Experts of a small language model.
Size: 8 layers, vocabulary 8192, 23.3M parameters.
Experts: 64 experts in each of 8 layers, 96 tanh GELU neurons an expert, 4 picks a token.
Training: a variant of Adam for the experts, 264M tokens.
Below are experts of layer 4 (counted from 0) of a mixture-of-experts language model. Rows are named router (the router's row for the expert), up (a neuron's input weights, with its number) and show model dimensions 0-191. Each number is 500 + 25 x the weight over its row's rms, rounded and kept within 0 to 999. Numbers have three digits each.
After each expert's rows: a language model's description of what the expert responds to. This comes from a sample of Wikipedia text that the model never trained on.

# expert 11
router:495482545525476487501483512525505527510444500456499506485487501475530498495456488508536516494500528540498469518521497516515513516526461502472463473482527489514507474431502473496469534510485489466474513537482504501484440501486491479512512472463498467494499462450502528488478532456482535557486513525516535514464531479497530503469529499527495496513487469503508531488483505512524526480499542549535526459516457564533507495499510474507452514474536487492538509493529505542479491479540475493494522466512461537505519492549499519528464478484503489497496500492497477485513496549464495465
up2:531467502516444504484500503503513486490480470460501530504474529472499499448532482514533537459470503523509543443479516504474462489512468471491513519501541501512488473481496500462512503472500495488508488509488509491546494499490495584508459475517508546490501500522500501504565509482511469495500481531477537455481508511463513528488522535539540514489469544493489507502497524510522470509464473502484521474480487514522489481508544473513505487526490530519500466541497526487487480481513447532510512435472471522464457478509510503486461503492512535574497469490537526504520491514506506514
It responds to: Words inside section headings (Personnel, Life and career) and their = marks, plus determiners such as a, his, this, their.

# expert 53
router:520512506498465547475516527467521484513472513530496503526489500505527502474524473548489530514453495496486525456498475472481506545526529530509549495507507535501517553519468511482493468489488484541480511507512480474499469522468452490481527482527514504494505457517436504480487463479455531493511546489499453529491512542462466478503516462514458505470503522464499480450549495528496492480521512512535509537501460532472524453504513487474492550508499493536522517465455478476519508483484548524514484485470508522489492466505484493498495501515466485480510546483491492469492455486472484501
up2:521497498496542492456486485497535535519483504517505503492437520493530467522502517536486554510451459521498484481507501524485521497540478500516464499464459517484534547459507505543481529503524493520466465518520519490511524513501492532477487544457494487509473443482493517481483513540522521464525476547503547481487510499495491507522484523505449514492505490475447440510496510479494510497483479506522446521456478509481486504499529481492485516485477472458499457502523510463503532470476491489429509471493518486487505527513506496485443502471498508528479522484486546506496531517464526485
It responds to: Ordinary noun or verb stems in running prose awaiting endings like -s, -ing, -ed: branch-lets, flower head-s, exp-and-ing, research.

# expert 16
router:523482483455491478541469501535528511505500510502538504473502519494476505535514509500482493482499508486554497473482472522467442489503515475474541516493486491513538481522527504467515509463535443524515466498514539517518507490478507466485457502503488512463536453497470521500533476516535491459467457538505478500499518530497537498478514477479507522461470528517553440496499490492498454479523500485463474471532497546522530448540549501472471483508475483513461488509519458501508518464488509487538503457476540533512526476473489502491515516472497522489507476479508507518519511466544497493
up2:525523497487517492542495540473461539469459506470509525496512488479507510494492469470526496486509526534514519503511500492471524462518478519522531500499490488460467482527467495455487480500472532520512505516497512450512478479454467500487505476503502488536487482454498545444505516485505503506509516509512570517559492528501528529521544508532502503528522522508478503498532497476505485506448503496468515513472505459460501483458501509457469514536501463547507472489490484522474489470506479535486511460505458509476506489498542551490492548509467463509529529543524481504506523463532463459
It responds to: Unit pieces, symbols and punctuation right after numbers in measurements, coordinates and statistics tables, e.g. psi, pg/mL, °, %, (574/km.

# expert 57
router:500538479497493545509449471483496499498487509514513559469516520462464483471527516514494528478522536459472526496528528503476479513447512479508439523509508475483457522525464550484505496502499464453540493504499496482496537459509522486526484494495531481500485499529521474513500483470540512488486526449518486530510504464494510469490478507542491497491524488518526483526441494504505536492503451523449469488495507514470515484455462468529441518546510534479493498494519504537486475506537466493513485523505491526485491499476476508494486486510529502561488474544441490510482504498507484511
up6:525499535529453521499469476500504498480537488492536480525467536495501513492464488493522491500508455497477474548512484508490480459501470484518463521525491497512485503490506521482504497515479521486497493481479533502465484485503523475514491507534471482514484506473517464508519498559509482513439498498503510487453521515429425509511493525501510490491456563492552531517525530512492494493545530490486495547509510480485539533494536544478538530516511476476497471514529457469524521514475516469488501489538429490496504507462515496511502497452483525493483507461491567496519501470492499505
It responds to: Final vowels and endings of Spanish, Portuguese, Slavic and other foreign words and names, such as -o, -ón, -ić, -ía.

# expert 27
router:555478492443528491484520493477509479513505497503525489462484494482463498513521505473555510516496514514503505499502455493497489521486528455475528488456484543500488485514477501473470554517481523467484470473503488545548523515517527518464486481501489542491488477541483547480516514479486529469491482472502483553456453472490455483482483473471503467489488465522499502495495516443486505512498489540481469488472497523504483485513477504486469442464527490464530495494533530440476458506481478524465527516529481535526498530510534458505507513501460491521489498513516468524521480491508470529
up5:531516445526482554479493512485509443517503464514508514518511498485455515488480456500500506537486517490524435510497443525498459477508522493472485467437515463507519477512516457487515516485490488494476519471496505550516518514530483508502528488489454480502438483460482526500521455526505488531547497516522527491493482525485522521506495516525489498486497511492525498486490525520522505538527520502495514477499493468532457526497521489533491481487501465520527488522541486530469489497526520474486485533503473472477484491505512539510511597462538496509483526500500468514543518531474493528
It responds to: Forms of be and have after a subject, such as was, is, were, has, been, became, and verb endings like -es.

# expert 43
router:482499524478506507505493522490540509455482538517494532509558502497515491528522520494482471476502502486516515502572518479499434508553559530532480473512543487510485516519493525512500473509511520490511500475534495448519515526476515475499517483491498520515448496489531515530544480525493508481514524474458493486493471485528473579483517451534466500523497481521495519535487503470513462533478505486528496528506547471525516508517491516491460514480467490459484507505485514484505504493538504446486484505485532524530475539484490482477494542496520482515455488479482493527531476526497524559
up4:492499484526493493459487547503508547562470470494565506459493499504516527475527506519487533520477510541486494509433523535507485495459478496528478511507497480503452468559490443480480517511504452509510499483506511513487523475544496491497510496530513486489550517484517503473505514496515503498455477506523473547530495460494494460503476519502492530478455446542530479506520515475469498468513465513530491472491516500493494544492523498476585505499523507486528475501513485507519469509491479510499505469511461495510543459512519511542507456474526518530509498507457483497482500494517490474
It responds to: Early fragments of proper names and Latin binomials in species infoboxes, credits and rosters, such as Cre-na-volva, Unnik-rishnan, Brunei, plus Thai bytes.

# expert 15
router:476473510491449502490484556537500474483534490543540490500550509491538528515526515495449493489482531490470486527547535530477480499476464546491502508543531509486470539495498523473525502495451488461519466486494488516504496474536500462497495465522508455523488530487513492517536468536551457512506490517489497514535506540498523484491469516479494503514479509514525493505528506463538504522480532497477522519532473521495490461483482521464551546519533470455498528499510540481467541518529491507542520495535510485523487458524485458513517491513487448520486476500504512519506491505521528503
up3:489530485558441496493500523485536499506512485475507544505499475564530483516501471502493516487486527486482486484522520495514453495485477515484530521501480505469497498486504531558481459484493509478546522493489483503520488494484513523503503454470458459508526472534485494535530527543508472507497494521419486496497488500474540510535489449531515531456501496504516437450496515506469511503503493461491514537502505498514490487518463478518476490512485537480491520528517497442476517487461496479523508480488449483470482491502527493524451520527530534528471496514450511516543509489478481518
It responds to: Name and word fragments in sports and results tables, like Ankara, Stuttgart, Quentin, San, plus position codes FW, MF, DF.

# expert 24
router:528521510481454535519487490455504527515487481492501516480541478510476523497467496504511499462532491533487513556466491469524520539543534476460439498505512513443470501521529490479485490472529466491495514456533474527478510534529550473500459524491526529474478478523539465541456485497484516491518506484500498503479493500494515499483507488511471487477504503517507514507505494461442526512494478475521508514478468480494457542509499469522465490487506446517512516546476503514472504488478516467533497500472494505518523507508509527469483480542527565531490545454518471533463484498485501478
up1:533476527479463526494521478473506523503500550507490480521443494483501495525433505531501465471523500501526507423484526511454490499506539513472468506473496523485454482536506498494474446520523488513534547510466518493517506511512532509548487505482445490503483503461487535497537511503507501465503507446457529495510535505482497474509488516494479499510521457493496502462459477485506453480528522510500506496502529525494490483474506489448499503497494546524494525514483527490517502492505473527495494513490484478461530434491479482466485525485497473530486515527497488487551504541443535486
It responds to: Possessive s after an apostrophe, possessive pronouns like his, its, their, and digits after the decimal point in coordinates and percentages.

# expert 7
router:480551482492522498505513513505455489489479460515481499488505505490491487477537548448504482464501492508477434493488543517506513525557491539531529492501519464525503502484511538475471529487489465465483533521475508516559506501519484535485504506520491464504507488491512554525537520543541494532458499537509497541493514511463475473458507518500520489529482523486495510538501489477508490523503481528463514492532518455469516533482541493457496510510508504481496482519487519487527490541470476468480460457502485523540513518498475507520482493497458507525530480512525521541464504443527529533
up7:552485499519477501495423528460517475499513498456546505535461476516508517500506506519481515518456499502497511520510495453531480520521499484550515452492510490443517550514519501515463516468546542488557493506475499477470492469483531493478509487525489504464474486500495475489461478468520483495494518488525486501517494503487520486525500525522486511493518518511508527504506461509486545536526506469520480498572498485474496526487482532478555565447528490476521470501483506472520478472476483489492523517453484463522475487513479500498507494476456547546517502498480479518480520490490491510
It responds to: Commas, decimal points, colons and pipes inside numbers and table cells, as in election results, scores and durations like 7,512 or 2:50.

# expert 3
router:483505490528514496536497505474494498471520515545530516514552506523510467508504492518511490523491496511494488558515475442492467458467535501503462494493544501532486480499493518530516516514507506463564506518503490511497519501484490516491481480483520470484475534504438457473476478519536503473520494456521469530527511517527500547545489477469455518550475498491479552459500475513509469475505502466452527504503517510499501456519437529516506554478502515512506479496549507482497497499507512505468486499564502476494487526536504494493534508484528494474554495527495502487472458511477505541
up1:552509468496451541529497500485501503509497518518507475480500537506484544475515544487522485499454555478480504493476483501471535460487517468523496477486504494540537501554506506500484504457505506505528530486522505482508520496521526499512504514523508542519492505528542545518485523477480558501481508510477513475519467519509507463524493466531494504515529530499538509470518498538484471503509495525474552493525489533553504469549480451492533524520514531500497480509540515494513458493474430510533487541553442472498538527522540500492499510520477507496478473492492535493496473488477499504
It responds to: Opening or middle syllables of foreign personal and place names, often capitalized, such as Ko, Gl, Matt, Sigi-sm-und, Lu-ndqvist.

# expert 46
router:471527469496514479543496545523536547518483523504524488547482495497482503509550504483559524495549490470483517521516492515517524525472470546480518516511513510516527468551507461464498525495483525489475490476510482453497455526508520500491513512506478525509543454480464513489518517487537453519472511520536471520510498521530474466461524560494475507456470516492512500498538511533486505521522517487466536507506516532492489497517464537481511533525486458489492479497490516472543546489500513537492472538498470490475519482473504516505518495511500505483510528499479475495525437504481542544
up0:498544503518499544526527535454530479496528490466513518493486494525502531540515520505522557519517493477502491505465470515515500512470522539512507512535545511487468483460524515490440489510482512480513530450468514451455487489469515506503464472532477497485521535511529514491540497508484503531510538504498432482522489470502500478514512522522529524492514473509483502491540458504493557525546517483499493476482513494425498466478438528504499476527506507514465467493521495481487468472521494516469510458529480508479503475494500530519467548507507503490509515518469503522468469527500462485
It responds to: Decimal points in numeric tables, periods in abbreviations like i.e. and lit., opening quotation marks, and first pieces of words like un, con, qu.

# expert 49
router:503521487473528513487536502518505476510562506484466480466457460475528504479487476492512498486472490531485494463463521526521509520502514506514511479474501544516490481431465462485489519508490530457541478491527460450482492441542500503487555487446496522462488524492518506448546504497469463492519487514518472477493473505478507518495484504503479484495540510525502537522476471483545529553493544450523509531482514464500510452510461487523499476475498477516491507487485477519499487505487458499486519497490468514476478459498540480525497476521456502530507497520525481488512515484462490527
up1:497508469500489497506495544509498507524495480502467508523513541553512530475484520490503482552457512507512472534496458488501488537500488475506520482482561468470478543498489494519490482495492494498515524528495474500488526484511499506482490481535506507426489425479529502481502512538515474519481555570499487498507469521463490456493486547553523513474446515491478522506502466510511539505467481482483503507522505503504499542534487489440538507504477460483498471499504510484470493494534524500496518477490483445500478549528499491518455516511541509495459502497527496551508459520499492496
It responds to: Linking verbs such as was, were, are, been, became, include, and blank spaces in table cells before CJK or Thai names.

# expert 55
router:516544483501487525548524468470472522501507481551512495528529496477467465547454502472505497504495507535481524523512498444544511487502546510481458511473508522487505494504459530514518505469538526497549491518534457515535511477473485499496509497484512506515467503492517530499518482497506494530510445487503511470532482460475482477508495480530513484505466495522529525536449548498482463501526478491491457546475503498476473517504492484488498515510525490524484457526505494511531507490535501474490487477450513498562454501497490554506452481532467509493520491524521531502442487538504485533
up4:498536534469510505538482499479481517486517510463487475522476523502486486492466508510531488493508515493525518463461450480514514501476495488535528499514475477467514481468463500487468552458491511481539500483540519508453483480504546511485500495491498497537492441545510506468498530495486530521515544510492528504476473498503484493550481514429522516549504478491516436528526516478471472482527485499435503498484503522529468505452538498492510514542508500490510493494566484527488471487504466510515511466509485484511498494536463524505514466495482510527478500516454508539512554541493517472
It responds to: Single letters and byte pieces inside unusual foreign names and non-Latin scripts, such as Thai characters, Białogard, Metacomet, Dak.

# expert 41
router:485503516489535521532489482504504509525505469510495517538477502483489447482509503519528523543551497493529526466489455554495521466521497495474484504527472500532492494515511485461528516531513475499512478500493552475508479521500487540474474492501470487532502507497545480497504532494446535536501487534475467495522501471468494490527532480500532492469475486524541549445497449488483546493487478536557507512493504495543495494492472483503509477514478465494497496526492517517491487553533493481549474465491511478494521470545491504498501477471496484490512479543538497491516482430548451503
up0:499414480512492532527539502499440512524479557526489503561474527473477498474472530505482478467475485516475471507511471496484483502527497523500526463487510510488477506477488478525485510525503495458488493499462528493509523481525514487501475487500534500515477519529506530475557510440515484549498513536472494531489449440512499475486480507490525510506484434504487490479474506480474525483494488547449527469510533510540501508549473493477483550503503487479518504484537512457505514506485525516509475489453525503505501472527483529491509488527518509539488517494499509541537474526508502513
It responds to: Prepositions, mainly of, following a noun or quantifier, as in one of, many of, some of, between, among.

# expert 14
router:524520498518443503540542506468491488469475473513443525547501493467482518472449486480477526495524508455497521437458506459491515539497505509493485502518485530502513516529465493512528463493531510564475456472505473485468536487495506507555465547484516515541506450490504501512502480524477520496521510470504515492513487480464487465531522505474472488507516464490504455510512511503543501531506473539498450467502500509498492494489539504488484505493534496489460517460510473513499503504495525533486553502461533485521475517504500490448468508524505471489493495516491498461522526512461538525
up0:478487495530517520492478512511464452494504528468501502506503458499440506479465516580553538501530496483476495483481462521494532510532480476546524507534488459474530508459528430477529474527523489460477504534507546497504492493522516516508473539487506500492492529527502468462512523498509494496481526526510506508483495479514485503524506531485521519501490442502497486516496478526511465504492508508499499530524498468492473479544551520502501519482490478517541450521486477523507530516465501523453533491526477501494497510485518532506486495450563524459519483531500556536504503528484490494
It responds to: Word pieces inside longer words, such as ge-ar, pil-g-rims, photo-voltaics, plus technical nouns like power, air, water, ship.

# expert 30
router:459491498530508519555488515517485488513481486507470492467523483478470482512520498553532496521522495530463496493466515548456512500535504496524507544503491441482449516517478517485505502535540455514473476454499527496506475517503453512506443449525473461464503527468492471513479487540531510485481507509476488502506533516490517500484494479478487514499511516524522535465494528493522455535525542495514495459525495494517476520555467494499478529518505472522482493488504468498481475530504433518510506503482474507545525515514447483487545508496477481516535496468485509506525521503553535496
up0:518512494523506522483499502477501483534560532478528533512482557503495577440509482515499524534473516546506513486478485501508510511470486491490505506504532438495499524530513459498507533492477486566488467477504530511470542516514485489523531494479520501501517511452507538519539526501521468518518490526477474520505483493494495474538471512532478501490525539468494512505472511497481458502448538489499494491550522501458490535499515505440492525522485492488488517458472430494523450500495512519505523483500480465497492511494489469510515513452486497452501547491502487525500478512526502469
It responds to: The word of in place phrases like city of, Dukes of, the suffix ing in names like Riding, and mid-word pieces of proper names.